config = dict(
    d_shared_expert=192,
    routed_scale=1.0,
    norm_eps=1e-06,
    learning_rate=0.00227,
)
Below are experts of layer 2 (counted from 0) of a mixture-of-experts language model. Rows are named router (the router's row for the expert), down (a neuron's output weights, with its number) and show model dimensions 0-255. Each number is 128 + 24 x the weight over its row's rms, rounded and kept within 0 to 255.
After each expert's rows: a language model's description of what the expert responds to. This comes from a sample of Wikipedia text that the model never trained on.

# expert 32
router [171 105 138 108 143 104 126  99 119 159 109 167 130 122 148 102 126 155 163  90 114 122 125 105 158 128 129 118 136 102 126 160 133 133 135 132 126 169 153 156 140 170 148 149 137  84 135 120 116 165 120 154 125 121 108 125 115 150  85 134 104 111 182 127 114 125 146 134 140 122 117 122  95 145 137 167 183  93  89 101 131 131  92 145 132 136 118 146 142  92 151  91 127 141 137 134 114 134  68 125 115  85 116 101 105 155 100 108 136 136 150 108  84 142  99 156 152 129 123 152 164 148 108 154 142  77 124 174 115  89 147  65 155 129 149  96 174 163 130 177  85 113  91 119 140 121 132 130 100 104 132  93 134 137 131 142 135  99 162 128  87 142 164 122 103 150  83  94 113 137 146 152 109 147 134 118 113 111 162 121 108  77 108 117 126 144 148 136 130  94 121 154 178  76 105 134 159 135 128 128 132 152 165 131 184 149 140 131 129  95 134 119 135 107  96 128  90 152 106 118 121  97  84 108 131 112 133 143 131 135 135 126 122 135 147  97 129 148  78 128 127 167 139 147 107 187 125 134 115 136 175 160 126 120 110 126]
down1 [115 106 161 147 129  98 126 173 145 140 154 112 135 111 115 108 186  94 135 142 134  94 140 113  92 151 130 143 114 143 158 171 137 138 132 172 121 174 125 141 123 152 140 128 109  94 129 129 121 127 124 130 111 120 131 129 107 123 113 138 147 118 128 154 106 185  92 140 101 145 158 139 150  94  95 106 113  89 137 113 116 148 112 122 114 112 157 143 123 128 156 124 160  78 123 147 129 101 210 136 137 146 137 105 152 140 146  74 129 150 107 131 113  91 124 126 137 124 110 120 107 135 116 161 133 117 107  72 101 136 138  79 130  99 157 129 114 154 103  77 117 129  85 158 137 122 169 142 161 130 118 162 137 147 111 122 110 165 127 131 148 147 111 168 140 106  97 120 150  88 115 118 109 138 162 123  93 145 148  88  73 101  93 182 124 132 135  94 145 156  75  98  97 125 173 114 158  85 130 113 134  76 143 122 111 148 121 101 109 150  67 117 137 127 135 162 124 176 134 126 146 126 189 141 160 117 125 125 104 136  98 118 151 121 138 144 127 163 125 145 136 151 148 128 157 151 132 104 145 101 111 133  88 123 139 113]
It responds to: Of, for, adverb endings. The preposition of after phrases like "as a result" and "due to", plus for, about, and adverb endings like -ately, -ially.

# expert 9
router [157 102 136  68 150  99 129 146  63 159 132 151 123 132  91 121  96 178 173 144 115 145  92 134 110 113 101 110 124 147  98 119 115 130 120 142 123 167 177 138 101 187 116 145 136 116 107 117 123 150 137 158 135 135 147 119 112 146 123 119 118 129 173 133  89 169 129  94 154 106 133  87 124 136  98 188 153 109 121 127 118 128 122 135  93 163  94 156 110 117 117  75 120 112 129 132 165  99 136 137  87  93 133 129 125 132 138 165 127 161 140 152 122 123 100 157 149 108 130 157 134 161 126 156 141 120 137 171 121 118 133 118 130 147 179  93 125 196 116 148 147 137  81 105 139 119 142 112  96  98 155 116 135 142 133  91 137  84 190 119  90 126 142 144 131 140 125  95 140 156 109 135 124 128 128 138  76 137 157 114 114  79 136 136 128 137 157 130 122  89 125 163 122  99 138  91 162 133 163 127 124 118 175 128 157  98 119  87 125 118 140 122  91 119 107 109  92 151 147 144 108  83 109 107 133  97 144 112 118  84 115 136  83 125 167 104 149 114  96 117 158 116 140 145 140 114 114 125 135 115 146 140 138 128 120  99]
down0 [140 116  81 125 145 122 135 120 111  92 133 138 157 131 140 125 130  98 100 134 139 167 130 144 133 134 119 144 110  90 130 151 118 129 137 108 133 124 105 140 140 144 104 115 147 201 179  79 151 143 103  65 121 145 141 121 151 129 135 132 143 150  97 106 150 120 121 144 146 132 122  99 162 105 143 133 151 149  91 152 112 138 151 112 106 131 137 147 139 129 112 108 141 135 174 139 187 128 122 139 170 114 124 100 125 120 130 137 142  83 112 106  91 154 117 145 102 141  97 107 120  82 128  99  72 111 149 103 136 114 160  57 105 150 127 115 154 100 114 139 117 118 116 159 173 133 118 123 147 117 109 133 128 111 132 157  85  99 101 124 117 150 115 105 135  93 119 133 127 158 107 139 106 151 144 176 135 107 134 157 140 123 121 158 100  87 111 188 109 102  95 115 100 124 164 167  82 130  73 166 126 168  93 140 160 116 101 175 144 128 130 129 107 127 186 131 123  87 126 174 135  93 134 113 128 147 130 128 123 149 125 158 104 174 128 156 133 130  97 139 153 149 146  92 145 116 110 161 144 139 181 141 149 131  93 128]
It responds to: Locative prepositions and the. Prepositions of place or time, like in, at, during, between, from, and the following noun phrases in biographical and geographic prose.

# expert 2
router [183 125 119  54 175  89  99 126 109 165 118 178 155 103 157 100 120 149 176 120 157 140 104 113 115 103  86 113 143 100 119 138 167 127 115 108 124 155 120 119 122 158 138 142 163  79 114  76 122 167 121 113 129 124 124 153 122 164 104 136 115 143 177 137 132 144 123  94 121 133 135  97 131 188 111 140 144 119 139 142 123 115 109 143  89 128 115 171  85  90 105 123 100 122 116 113 150 116  95 100 105 139 122 112 126 149 133 157 140 148 131 121 153  87  96 102 104 137 163 136 153 124 133 154 131 119 114 130 102 141 168 142 128 112 144  83 133 196  91 126 112 129  97 108 131 106 133 109  84 116 184 103 146 177 152 100 140 123 145 151  93 130 147  95 152 197  86 119 129 137 110 136 137 106 124 145 110 136 154 152 111  93 125 109 149 128 145 157 122  92 141 128 147 111 135 144 159 130 172 140 116 169 163 136 148  99 132 134 107  93 117 119 133 187 113 138 144 118 108 125 137 104  77 112 121 144 150  93 136  99 114 155 123 127 128 140 128 123 141 142 148 126 107 145 129 154  93 140 109  96 158 137 135 145 133 132]
down0 [125 105 135 165 139 104  77 120 131 129 149 137 118  95 135 116 171 149 123 116 134 115 118  94 112 137  89 122 141 148 133  97 152 133 107 111 152 152 151 149 110 111 151  97 150 143  80 123 129 129 121 107 127 129 136 125 160 127 152 130 115 126 105 165 142 147 116 119 145 142  93 137 125 153 148  94 158 106 118 160 137 136 106  97 150  96 103 123 137 142 134 165 120 140 178 105 143 151 108 111  97  93 120  91 106 146  84 100 114 135 122 121 170 151 149 104 162 170 143 139 147 111 178  73 134 134 108 152 155 148 110  50 121 120 155 138 100 148 170 133 147 140 131  69 145 130 128  99 125 157 119 157 121 141 131 115 133 123 128 127 135 132 112 116 188 106 134 135 115  91 140 164  94 108 101 150 177 147 129  97 158 107 136 118 105 109  98 120 132 148 133 142 169 141 178 127  93 132 117 116  95 160 157 142 108 148 160  98 111 101 129  93 115 148 135 101 134 128 128 126 165 133 139 129 157  86 116 147 191 145 165 133 116 106 173 117  88 109 104  91  76 107 171 110 131  75 138 131 106  82 158 134 118 149 122 150]
It responds to: Pronouns, possessives, auxiliaries. Possessive 's, subject pronouns and auxiliaries in biographical or narrative prose, such as he, his, had, have, they.

# expert 58
router [129 119 150 106 187 117 123 154  56 207 120 130 127 113 117 119 120 151 164 140 125 130 131 136  93 112 126 129 156 120  94 135 141 151 144 102 127 169 132 132 110 155 133 141 186  99 136  84 131 128  83 146 125 135 108 147 108 133  86 132 148 128 133 149 142 129 148  89 152 131 106  98 106 129 113 176  98 120 149 160 117 129 154 127 102 154 100 169 112 117 120 113 106  93 146 113 164  80 102 119 119 110 104  94 133 172 128 139 132 125 100 121 100 102  96 139 123 110 134 124 106 191 127 134 184 109 112 149 110  88 136 104 123 120 137 111 161 134 132 122 112 165  62 131 123 122 151 110  93 137 157 129 108 133 177 112 147 100 191 171 115 125 121 140  99 161 134 112 136 127 125 113 118 141 133  80 101 145 178 165 149  91 126 129  94 138 138 149 133  87 125 127 148 105 146 104 146  94 174 106 156 159 128 145 159 117 150 143 139 123 142 109 102 173 119 126 137 121 120 140 145  97 113 156 116 137 124 148  80 115  95 130 141 128 138 141 150 112 121 119 126 123  72 155 129 137 111 109 154 117 150 161 157 127 144  98]
down0 [124 160  62 111 184 142 137  76 149 164 147 112 125 106  91 120 155 118 194 128 137 169 123 141 117 142  95 118 205  91 108 120 118 106 102 105 103 152 105 118 106 141 161 114 104  75 150 121 112 106 127 121  95 105 139 125 102 153 101 147 129 164 113 142 126 118 173  96 122 136 132 113 113 127 123 129 141 120 142 135  88 144 112 138 131 139 157 159 128 103 129  80 108 110 156 100 166 109 132 151 105 132 131 122  82 119 135 129 131 142 149  92 150 127 106 112 126 127 106 129 121 145 165 127 158  76 128  86 113 126 137 124 127 121 155 115 109 129  97 125 115 129 150 113  96  65 105 177 135 155 111 119 142 115 120 119  99 125 168 130 132 116 140 121 112 143 144  98 137 125 156 147 129 116 140 156 132 131 104 129 185 148 144 110 163 156 131 160 159  76  93 122 112 122 121 105 140  82 180 130 148 163 136 142 150 137 132 123 127 142 143 156 134 149  94 117 137 154 165 109 145 150 152 106 184 116 124 132 163 164  82 107 118  99 162 123 108 130 133 142 129 195 137 145 113 151 133 138 136 127 160 115  80 132 115 110]
It responds to: Syllable "un" and capitals. The piece "un" inside names (N-un-eaton, H-un-ter), capitalized name starts like Geor, Mich, and Sl, and table pipes.

# expert 54
router [163 137 158  84 167  88 108 149  80 192  92 139  98  98 111 120 113 110 149 160 132 144  97 103 111 121 143 130 161 107  91 158 124 123 122 103 127 117 138 107 116 178 139 136 180  80 123  97 115 118 127 121 158 100 144 138 130 125  68 100 143 115 153 130  95 110 110 107 125 150 115  99 106 124 112 156 161 106 110  85 128 122 134 156 124 169  99 159  78  94 165 138 120 101 130  82 181 122 111 140 121  92 112 119 110 128 156 155 155 158 140 125 109 141 113 144 141 127 152 169 132 148 123 148 161 127 126 128 127 151 134 106 106 126 167 139 175 183 129 150 122 143  65 118 105 132 120 137  92 153 139 108 160 149 121 136 115  99 174 145 120 143 135 116 121 140 144 107 155 133 134 133  90 115 138 159 108 130 155  84  96 103 123 124 122 136 138 112 142 120 117 154 154  70 117 136  78 137 182 155 121 163 119 124 146 110 143 136 123 110 146 122  89 112  86 151 110 149 119 148 134  91 134 125 139  92 127 126 161 118 126 112 118 134 142 136 140 166  84 138 127 111 134 168 118 158 170 114 114 103 144 161 142 119 120  96]
down2 [146 115 144 159 152 109 108 144 100 183 113 127 141 135 135 169 103 157 133 144 129  98 114  88  84  75 111 161 125 108 110 128 119 150 104 147 153 142 146 124 108 135 169 135  99 107 128 141 140 163 131 119  99 137 100 140 143 129 120 131 150 130 149 116  96 131 141 104 124 147 129 133 111 120 100 130 128 148 108 118  97 118 128 149 137 142 160 128 124  85 139 133 169 125 135 124 142 129 119 162 131 142 116 126 110 170 147 106 126 162 100 112 124 143 165 118 106 129 143 157 128 127 159 155 133 119  91 131  86 123 150 135 145 140 107 145 103  99 118 119 115 139  79 151 133 148 117 144 107 119 170 167 165 161  96 111 102  88 154 145 143 118  95 150 103 117 167 102 117 147  80 153 113 167 139 109  54 160 128 100  61 142 100 141  98 137 153 115  85 120 102 107 152 136 170 157 135 113 187 105  86 124 143  97  85  84 122 180 144 152 154  91 176 154 108 126 141 116  97  94 157 138 134 128 111 148 129  99 163  95 136 128 136 176 143 108 110 115 128 123 146 161  98  96 119 129 152 135 124 130 131 103  79 145 164  97]
It responds to: Decimals and ing endings. Decimal pieces like .4 or .2 and digits in number tables, plus ing or ed endings of verbs such as racing.

# expert 57
router [179 108 134  62 164 121 103 132  82 153 114 174 126 142 127 109  99 134 173 126 127 145  90  96 116 113 107  97 118 135 109 147 138 127 138 131 125 154 144 125 157 152 127 103 153 112 105 124 148 142  99  95 142 137 132 142 142 149 119 114 132 107 151 157  82 161 138 102 154 126 125  95 102 131 120 169 156  70 109 134 137 133 125 140  99 142 100 153 117  99 132 106 121 142 101  98 168 104 144  97 150 109 116 113  96 170 130 149 117 124 169 162 105 136 115 134 101 112 142 179 141 185 141 150 136  89 110 147  93  95 150  99 113  95 169  72 127 175 103 164 120 146 102 110 130 113 142  96  97 145 153 120 134 183 149 133 147  87 192 105 107 115 133 155 128 133 114 100 145 158 120 133  92 130 146 140 118 121 171 142 147  76 138 135 102 156 164 155 113  68  97 165 132 132 115 124 157 112 155 122 134 131 155 136 146 125 122 129 120 117 159  97 116 107 101 127  92 146 127 165 123  76 102 135 112 123 163 131 114 112  78 120 106 116 134 138 152 117 100 113 129 111 144 148 121 161 114 114 121 131 113 151 130 106 126 125]
down0 [ 83 121 137 132 138 115 116 101 131 136 129 113 141 142 119 135 120 130  93 134 139 133 168 127 140 160 131 111  88  92 123 141 101  98  82 126 154 140 126 122 117 119 144 135  59 119  96 148 123 145 140 125 137 128 107 167 140 140 117 147 102 148 115 121 147 146 133 136 154 119 108 118 159 122  89 137 117 127  93 141 138  81 127 113 137 165 151  95 108 156 130 109 176 105 114 116 145 184 123 146 117 123 140 121 161 116 104 160 145  90 124 141 137 127 149 117  87 170  93 151 154 114 120 153 130 115  77  90  87 121 151 107 119 129 126 105 131 147 156 102  85 142  95 130 134 119 113 130 150  98 167 134  92 141 175 105  98 106  86 165 137 185 164 105 150 138  99 152 147 159 113 112 152 135  98 121 138  92  99 106 127 176 144 122 123 137 162 112 122 142 133 105 122 147 110 180 110 144 145 140 150  92 166  85  97 153 153 115 111 137 162 137 111 173  62  91 147 127 131 139  92 154 148 141  87 148  74 113 136 142 135 149 151 156 120 149 133 173 159 139 120 115 176 135 144 124  96 147 120 112 128  82 146 105 101 153]
It responds to: Articles starting noun phrases. Determiners the, The, An, another, other and sentence-initial In that open noun phrases, often after of, to or periods.

# expert 19
router [164 111 174  90 143 111 119 139 103 198  68 177 114 145 137 107  86 121 167 138 130 146  87  79  84 100 104 121 132 113 122 155 120 124 148 111 117 131 116 129 120 152 129 133 154 113 127 135 148 141 124 106 118 139 118 122 162 153  55 127  98 137 169 101 161 145 133  90 143  75 126 105 142 122 100 185 137 100 126 132 104 125 134 123 123 121 119 121  98  99 154 120 106 150 128 135 171  93  98 123 109 122 133 130 113 141 153 138 159 141 114 107 124 147 114 120 110 118 175 150 119 139 137 120 132 142 131 123 118 105 144 135 155 112 142 142 116 122 139 164 148 148  67 119 143 129 131  96 119 127 138  82 105 124 138 159 115 140 188 105 113 114 162 184  95 151  82  96 141 138 113 129 110 138 135 130  96 148 179 114 139  87 132 123 168 138 163 144 131 111 118 144 140  99 147 140 153  82 187 117  99 183 127 160 137 100 142 118 117 122 143 138 119 125  93 112 101 118 114 132 127  85  91 124 117 113  88 151 119 119 113 128 100 171 139 132 145 141 132 107 114 150 108 150 138  77 100 130 141 161 138 160 146 128 134  90]
down0 [143 136  93 106 163 120 142 133 128 167 135  91  89 140  95 146 128 122 109  61 112 140 130 117 105 155 114  55  86 101 110 121  87 174 107 165 100 161 109 114 148 125 134 142 124 169 128 167 173 146 148 110 120 136 158  95 150 164 150 122 137 132 131 137 114 136 130 109 135 136 122  99 122 113 150 124 100 125 137 104  96  86 157 146 148 121 141 139 124 163 141 159  97 125 135 117 111 135 155 108 131  74  80 147 121 127 140  71  92 139 131 129 119 126 145 113 150 134 105 124 169  94 135 177 105 109 135 138 159 121 124 140  85 151 122 156 155 156 123 175 132 133 153  95 118 111 139 135 112 136 148 125  94 158 135 135  91 125 145 103 131 138 150 143  88 129 129 142 104 132 159 130 156 150 115 131 123 148 135 126  83 117 116 190 182 139 130 116 165 142  88 137 115 120 191 121 169 144  94 122 157 117 124 123 105 139 126  83 148 154 132 118 138 170 158 113 111 133 111 128 117 106 136 135 112 128 153 153 100 124 116 160 108 133 157 135 108 127 164  88 120 196 113 120 118 107 113 125 116  96 115 108 128 173 175 104]
It responds to: Mid-word fragments after P/O. Inner word pieces like ic, ur, ap, pen, often after an initial P or O, as in Perpend-ic-ular, O-pen, p-ic-arel.

# expert 28
router [204 134 120  78 149  91  85 133  88 209  91 139 144 100 119 141 139 147 134 145 130 135  98 127 133 109 136  87 117 102 149 144 151 152 131 144 141 160 153 156 137 161  98 136 164 128 125 103 116 112 148 138 145 115 138 136 126 137 123 105  90 130 170 120 140 108 124 106 113 122 113 102 118 141 139 163 109 110 137 178 100 107 117 110  97 188  91 116  81  92 164  92 132 133 114 115 127  86  81 122 128  93 104 117 137 140 148 171 100 104 141 117 149 153 112 116 138 140 126 174 126 150 144 170 219 120 133 178 101 156 123 104 182 101 159 113 148 138  92 113 129 117 101 110 131 119 125 134 140 103 123  75 135 160 121 154 139 113 138 127 100 154 176 116 130 131 134  75 137 113 135 141  88 149 126 133 141 154 157 128  91  83 121 111 135  94 152 131 111 116 120 141 168 107 164 107 125 139 143 133 110 137 164 146 158 142 165  90 143 128 134 112 115 134 129 142  99 158 118 128 145  99 134 125 133 108 155 116 128 108 120 109 124 136 130 118 137 116  91 128 143 107 140 164 127 107 146 117 140 125 162 154 137 114 120 143]
down0 [105 145  88 144 117 146 127 116 133 125 135 116 114 110 130 158 152 133 160 111 104 171 113 105 118  82 103 134 150 124 128 117  85 117 151 124 110 125 144 112  67 151  91 128 122 138 118 105 125 101 106 113 161 123 110 157 113 159 127 142 128 100 157 115 129 106 134 157 116 141 117  98 132 126 136 156 128  93 173 137 121 167 130 160 144 158 130 118 113 134 105 159 136 174 181 119 126 133 139 158 158  92 174  99 139 154 106 161 175  95 136  44 118 147  98  86 114 123 115 166 143 147 125 115 119 149 168 152 108 147  99 162 127 170 145 153 123  70 131 142 116 125 113 178 128 139 103 128 187 103 127 111 106 128 167 106 150 136 121 115 149  82 124 126 136 129 121 111 148 111 162 148 152  89 120 143  83 149 113 149 114 148 126  74 114 127 139 140 133 114 112 133 106  85 125 158 122 149 120 124 114 106 141  98 125 122  99  86 154 140 109 132 141 130 188 138 126  90 135 139  85 123 125 159 126 141 162 121 134 121 116 141  93 149  56 102 153 112 111 124 146 115 124 134 138 128 123 195 132 143 148 153 136 167 100 119]
It responds to: Final vowel endings. Word-final vowel or vowel pieces in foreign names and words, such as Abdulah-i, Šiaulia-i, Tuskege-e, trib-e, and Balachand-ra.

# expert 36
router [172  99  93 123 128 150  98 173  99 216 140 161 134 136 104 132 110 161 165 136 142 140  94  97 112  98 136 130 143 138  77 121 115 125 136 123 123 164 157 137 121 169  99 149 163 110 108 124 111 127 109 119 144 113 134 125 108 111 132 123 107 105 159 135 156 123 106 112 126  82 131  93 129 129 133 158 117  83 117 144 136 127 138 139 133 169  72 153 132 112 179  92 113 115 127 116 182 130  91 116 129 114 117  87  98 156 142 152 121 146 164 137 125 110 103  94 109 135 143 135 154 154 133 185 174 116 131 141 142 135  95 140 146  87 149 125 160 155 122 131 107 121  55 133 133 147 168 106 123 105 120 119 141 187 137 105 127 103 156 115 102 156 151 117 118 165 124  94 149  95  88 145  86 115 118 135 106 117 167 149 131 123 119 113 112 170 113 112 118 116 116 164 149  77 151  89 150 141 155 127 135 120 144 143 182 147 124 148 111 133 149  92 125 158 100 118 128 103 146 112 138 111 106  94  98 136 104 121 141 130  92 139 134 138 126 147 170 109 108 135 153 135 103 162 119 122 106 107 110 138 121 173 127 137 103 109]
down0 [113 158 156 171  98 143 170 158 126  92 148 153 120 158 132  87 133 150 108  93  70 106 119 128 107 142 135 100  99 117 105 152 144 128 134 133 141 128 124 155 123 161 126 153 162 164 151 133 117 100 120 139 141 106 141 143 128 102 121 165 116 103 114 118 115 143 146 174  69 152 141  99 148  79 109 144 130 117 135 200 131 169 115 199 113  92 125 147 118 118 118  88  83 150  90 140 141 163 168 121 172 133 129 114 134 122 164 154 102 140 113 124 121 132 103 140 117 135 118 150  93 127 106 106 128 124 112 149 128 105  88 115 131 162 147 126 123  93 140 123 138 149 131 110  92  91 130 120  86 127 126 152  79 164 116 150 130 122 126 151  90 147 151 171 109 111 120 123 108 150 121  98 136 122  64 128 184 135 138 121  92 122 141  94 130 116 125  91  91 120 137 151 122 146 177 162 118 116 158  91 104 103 109 144 129 125 126 120 104 111 116 137 151 153 159 131 132 158  97 140  94 178 141 102 121 149 111  84 143 117 137 125 150 130 129 144 175 128 120 160 127  91 127 105 152  90 167 122 128 119 134 117 145 120 152 166]
It responds to: Row-initial pipes, odd pieces. The pipe opening a new table row after a line break, plus pieces like aw, und, ung, j in words.

# expert 18
router [174  92 144  84 138 118  80 140  86 209 107 172 145 124 144 111 125 124 128 114 135 153 112  81 124  82 128 133 126  98 133 137 151 133 120 130 117 145  92 117 110 148 144 114 167  61 120  98 118 125 104 159  90 142 139 143 111 145 100 139 114  67 159 144  94 175 129 129 119 110 127  86 112 129  82 182 165 121 142 172  86 136 125 178 139 153 102 153  89 104 157 102 142 135 149 110 125 105  96 101 133 147 101 108 121 157 114 158 137 139 144 147  90 150 126 140 106 108 169 153 103 167 133 149 162 111  98 150 109 151 157 116 116 115 127 115 187 134 126 141 107 120  58 119 171 157 139 124 102 113 129 120 133 149 135 120 152 113 145 104 100 130 128 101 164 168 123 102 153 133 133 118 159 141 142 115 111 100 171 148 149 136 121 130 111 133 172 163 117  94 139 154 134  92 112 124 129 129 153 132 127 139 125 137 154 127 155 120  98 116 148  87 150 135 103 152  91 125 120 135  89 115  88 141 142 127 127 121 111 141 110 100 119  99 131 104 118 138 155  93 108 143 134 145 108 128 102 107 133 109 127 137 148 114 135 130]
down0 [140 125 155 145 183 118 121 135 131 103 127 112  94 119 137 140 134 107 118 150  78 125 106 134 136  78 122 102 135 113 136 144 160 180 128 157 124 161 106 143  78 119 102 102 104 109 116 146 150  98 141 165  93 126 125 108 122 147 155 104 105 125 146 163 103 160 127 127 125 123 157 147 167 155  75 139 133 144 119  89 127 119 172 154 110 109 108 125 108  91 123 125 127  86 130 148  87 172 134 145 108 129  75 128 128 145 149 178  93 137 133 171 142 116 101 121 131 132 117 126 127 102 142 122 171 123 108 150 131 119 142 109 126 125  91 150 134 136 109  62 113 137 152 109  96 151 128 168 140 138 170 167 127 123 139 126 155  95 103 118 156 114 108 111 127 143 144 136 104 132 177 119 142  82 125 127 120 142 125  86 164 121 106 153  79 117 113 109 113 118 168  90 154 127 150 116 114 110 116 140 164 127 153 151 133 139 148 108 143 105 138 132 137 132 130 183 164 142  96 147 156  90 119 114  88 161 110 168 122 154 117 154 165  76 118 105 145 153 113 107 120 136 134 150 112 162 177  98 129 161 155 130 103 114  62 113]
It responds to: Word-initial fragments. Opening pieces of words after a line break, period or hyphen, such as I, It, im, exp, eff, L, often capitals.

# expert 6
router [169 121 161  98 164  91  91 136  95 187  93 134 154 136 147 104 110 172 161 135 137 132  80  77 154  92  88 111 140 113 107 112 146 112 121 119 138 129 137 121 101 197 139 112 191  79 129 145 105 159 120 107 128 133 154 149 126 151  88  93 108 129 170 137 127 131 138 110 145 134 161 151 135 145 111 132 139 112 144 117 120 142 153 122 129 161 114 135 113  85 158 137 107 110 143 131 136  83 107 112 103  94 129  95 122 123 135 172 121 107 141 152 126 130 103 155 139 100 152 156 125 149 141 138 168 140 121 115  86 108  94 112 162 146 162  70 113 143 139 153 116 110  95 113 149  81 114 107 101 130 155  82  69 127 123 135 138 108 157 140 112 122 121  87  89 176 100 126 153 104 121 153 105 122 142 117 122 152 152 148 102 109 140 107 130 130 120 159 121  94 104 127 161  96 137 104 154 108 153 132 117 121 113 117 149 146 148 140 131 124 116 127 135 128  91 111 136 131 132 151 121  92  84 122 116 157 142 106 155 123  62 121 142 135 132 122 137  73 108 123 141 132 101 135 113 100 131 123 142 122 147 176 160  87 105 104]
down0 [118 166 116  93 154 135 116 144 201  98 145 134 140 128 141 128  96 119 130 137 155 130 154 118 146 173 118 138 107  63 162 110 122 124 133 174 152  96 125  80 110  92 131 118 135 139 127 115 169 117 123 109 149 102 114 137 138 139 146 126 169 147 113  86 105 136 147 133 116 146 119 146 108 127 166 110 159 131  90 129  99 145 136 126 155  92 136 125 140 133 157 138 153 125 137 123 106 131 167 152  92 156 109 145  90 101 117 116 115  98  77 137 119 108 161 126 139 137 141 107  82 163 139  75  85 118 164 137 149 111 147 112 193 133 173 152  76 156 128 121  72 136 137 103 142  90 112 114 132 183 110 104 134 115 108  93 130 152 145 121 133 127 131 130 108 150 113 112 132  83 129 127 151 119 120 150 146 130 131 126 194  56 104 146 101 105 115 135 110 154 152 154 139 128 115  87 161 150 113 110 153 133 119 108 147 131 142 128 127 183 145 117  87 143 118 130 108 135 146 131 132 135 142 154  84 120 151 155 168 158 125 125 123 103 154 109  98 122  84 112 127 150 109 156 152  99 100 149 129 147 103 125 126 103 111 144]
It responds to: Word-final suffix pieces. Closing word pieces like -is, -en, -ern, -ity, -ical, plus State/States after United, National, and This.

# expert 31
router [168 106 147 105 143  90 119 146  91 190 102 179 126 116 143 116 107 125 163 143 131 106 107 119 132 130 136  97 136 114 131 139 114 129 120 116 164 135 175 141 127 141 150 124 174  81 107  90 152  90 143 114 126  83 130 169 110 158 119  90 117 144 153  86 113 139 105 112 125 143  84 105  97 180 151 157 166  69  95 131 111 118  92 168 126 163  94 141 100 115 161 135 111 130 113 117 180 138 107 100 115 150 130  82 102 156 109 166 116 143 158 148 135 103 136 153 152 110 171 138 153 150 107 130 155 123 102 152 111 154 146 119 108  87 144 128 143 159 142 134 123 151  87  81 129 139 110 104 102 158 150  72 131 119 125 116 144  97 166 137 106 123 137 130 120 151 137  92 132 125 157 121 119 130 160 161 112 126 167 119 150  82 118 131 111 115 161 131  83 116  96 162 173 106  98 140 109 146 168 152 131 130 146 159 178 107 126 127 138 116 138 141  69 119 101 151 117 117 114 134 144 105 120 146 124 138 118  97 129 118  99 138 132 145 134 130 137 123  90 120 144 136 156 140 136 133 116  88 123 141 112 145 148 145  88 153]
down0 [123  85 111 143 135  93 122 133 121  99 135 120 139 152 175 118  89 122 112 103 132 118 150 124 124 111 137 139 135 136 140 127 149 144 119 114 140 133 133 188 111 122 132 139 148 100 110 102 148 161 111 102 137 123 159 152 164 120 120 162 105 168 115 196  84 140  77 134 120 129 108 196  90 150 109 106 162 128 155 120 102 110  94 145 135 124 137 170 120 117 132 165 122 123 127 127 132 135 134  89 154 121  94 119 127 200 118 146 103  95 124 126 105 120 146  76 122 147 125 139 137  81 131 119 113 138 134 136 103  95 135  92 120 118  94 148 143 141  95 156 126  92 116  82 102 134  98  99 114 161 122 139 110 109 122 154 139 119 102 137 118 140 142 100 108 120 117 165 142 143 147 168 144 176 104 116 149 157 132 120 111 150 112 188 137 122 155 142 131 104 125 174 151 123 156 127 118 128 138 119  90  82 103 172 129 149 163 198 130  84 137 122 111  87 148 140 165 146 132 101 141  85 148 113 159 128 124 112 123 100 114 197 145 129 128 102 115 109  82 125 115 147 142 137 149  87 130 107 131 134 120 126  87 146 130 167]
It responds to: For, colons, dashes. The word for after one, colons after labels like Australian Open or Sources, percent signs, dashes in ranges, and non-Latin byte pieces.

# expert 11
router [212 100 106  91 182  98 131 142 114 204 138 164 125 178 139 112  73 162 142 147 118 120  81  93 126 105 110 122 114 142 115 147 140 123 152 124 167 130  90 132 140 166 135 121 151 109 126  88 123 159 147 144 150 107 121 138 116 138 101 127 127 142 144  97  80 143 171 152 132 157  97 120 104 128 107 155 111 103 118 133 122 129 127 146 124 142  87 135  99  96 129 105 107 144 134 132 143 129 117 121 130  85 126 100  86 119 146 173 109 110 137 129 107 127 108 117 126  90 122 140 165 149 119 118 115 147 128 131 109 118 146  99 147 115 142  96 111 153 161 148 109 119  85  90 138 104 145 143 122 150 143 110 121 165 135 120 132  72 159  90 110 108 121 131 171 153 130  91 133 119 160 127 146 124 117 166 102 118 160 163 111  83 175 133 109 126 133 155 122 124 129 123 149 142 143 119 139 119 149 147 135 145 156 169 131 143 126 130 142 157 149 140 149 134 115 122 112 105 146 154 144 125  74 104 110 131 135  73 143 127 116 142 124  90 163 105 126 164 110  95 167 134 110 173 105 143 120  93 111 153 144 203 129 119  93 114]
down1 [108 103 115 165 118 135 114 113 111 154  76 136 116 143 149 136 133 117 148 120 122 123 111 150 111 126 132 166 101 147 159  93  75 142 144 134 148 142 139 115 106 123 158 110 125 101 108 134 128 180 114 117 111 129 175 162 107 174 156 126 123 143 119 113 124 148  87 106 118 151 136 112 114 114 120  92 127 121 170 144 124 137 123 140 153  80 186 130 151  85 142 146 152 131 110 149 159 103 114  62  81 101  98 145 106 146 145 130 116 164 147 148  95 137 149 124 118  98 101 152 125 162 137 152 144 120 129 156 118  96 166 100 106 117 146  94 122  93 102 160 133 123 108 137 137 110 147 128 126 152 157 156 124 118 128 140 136 136 140 132 128 157 157 115 164 121  88 124 107 145  79 141 178 143 111 132 147 147 180 152 136 106  90  94 163 151 144 107 136 135 134 126  84 144 129 121 115  74 114 178  91  85 132 114  86 121 130 137 133 155 152  65 107  98 131 157  87  97 111 122 145 134 137 153 133 122 146 122 131 124 108 126 144  96 181 159 137 117 139  81 129 107 157 158 132 127 149 165 158 180 104 140  96 103 149 114]
It responds to: Civic nouns, -or endings. The "or" piece in words like corridor, mayor, honorary, plus civic nouns such as city, election, school, government, seat.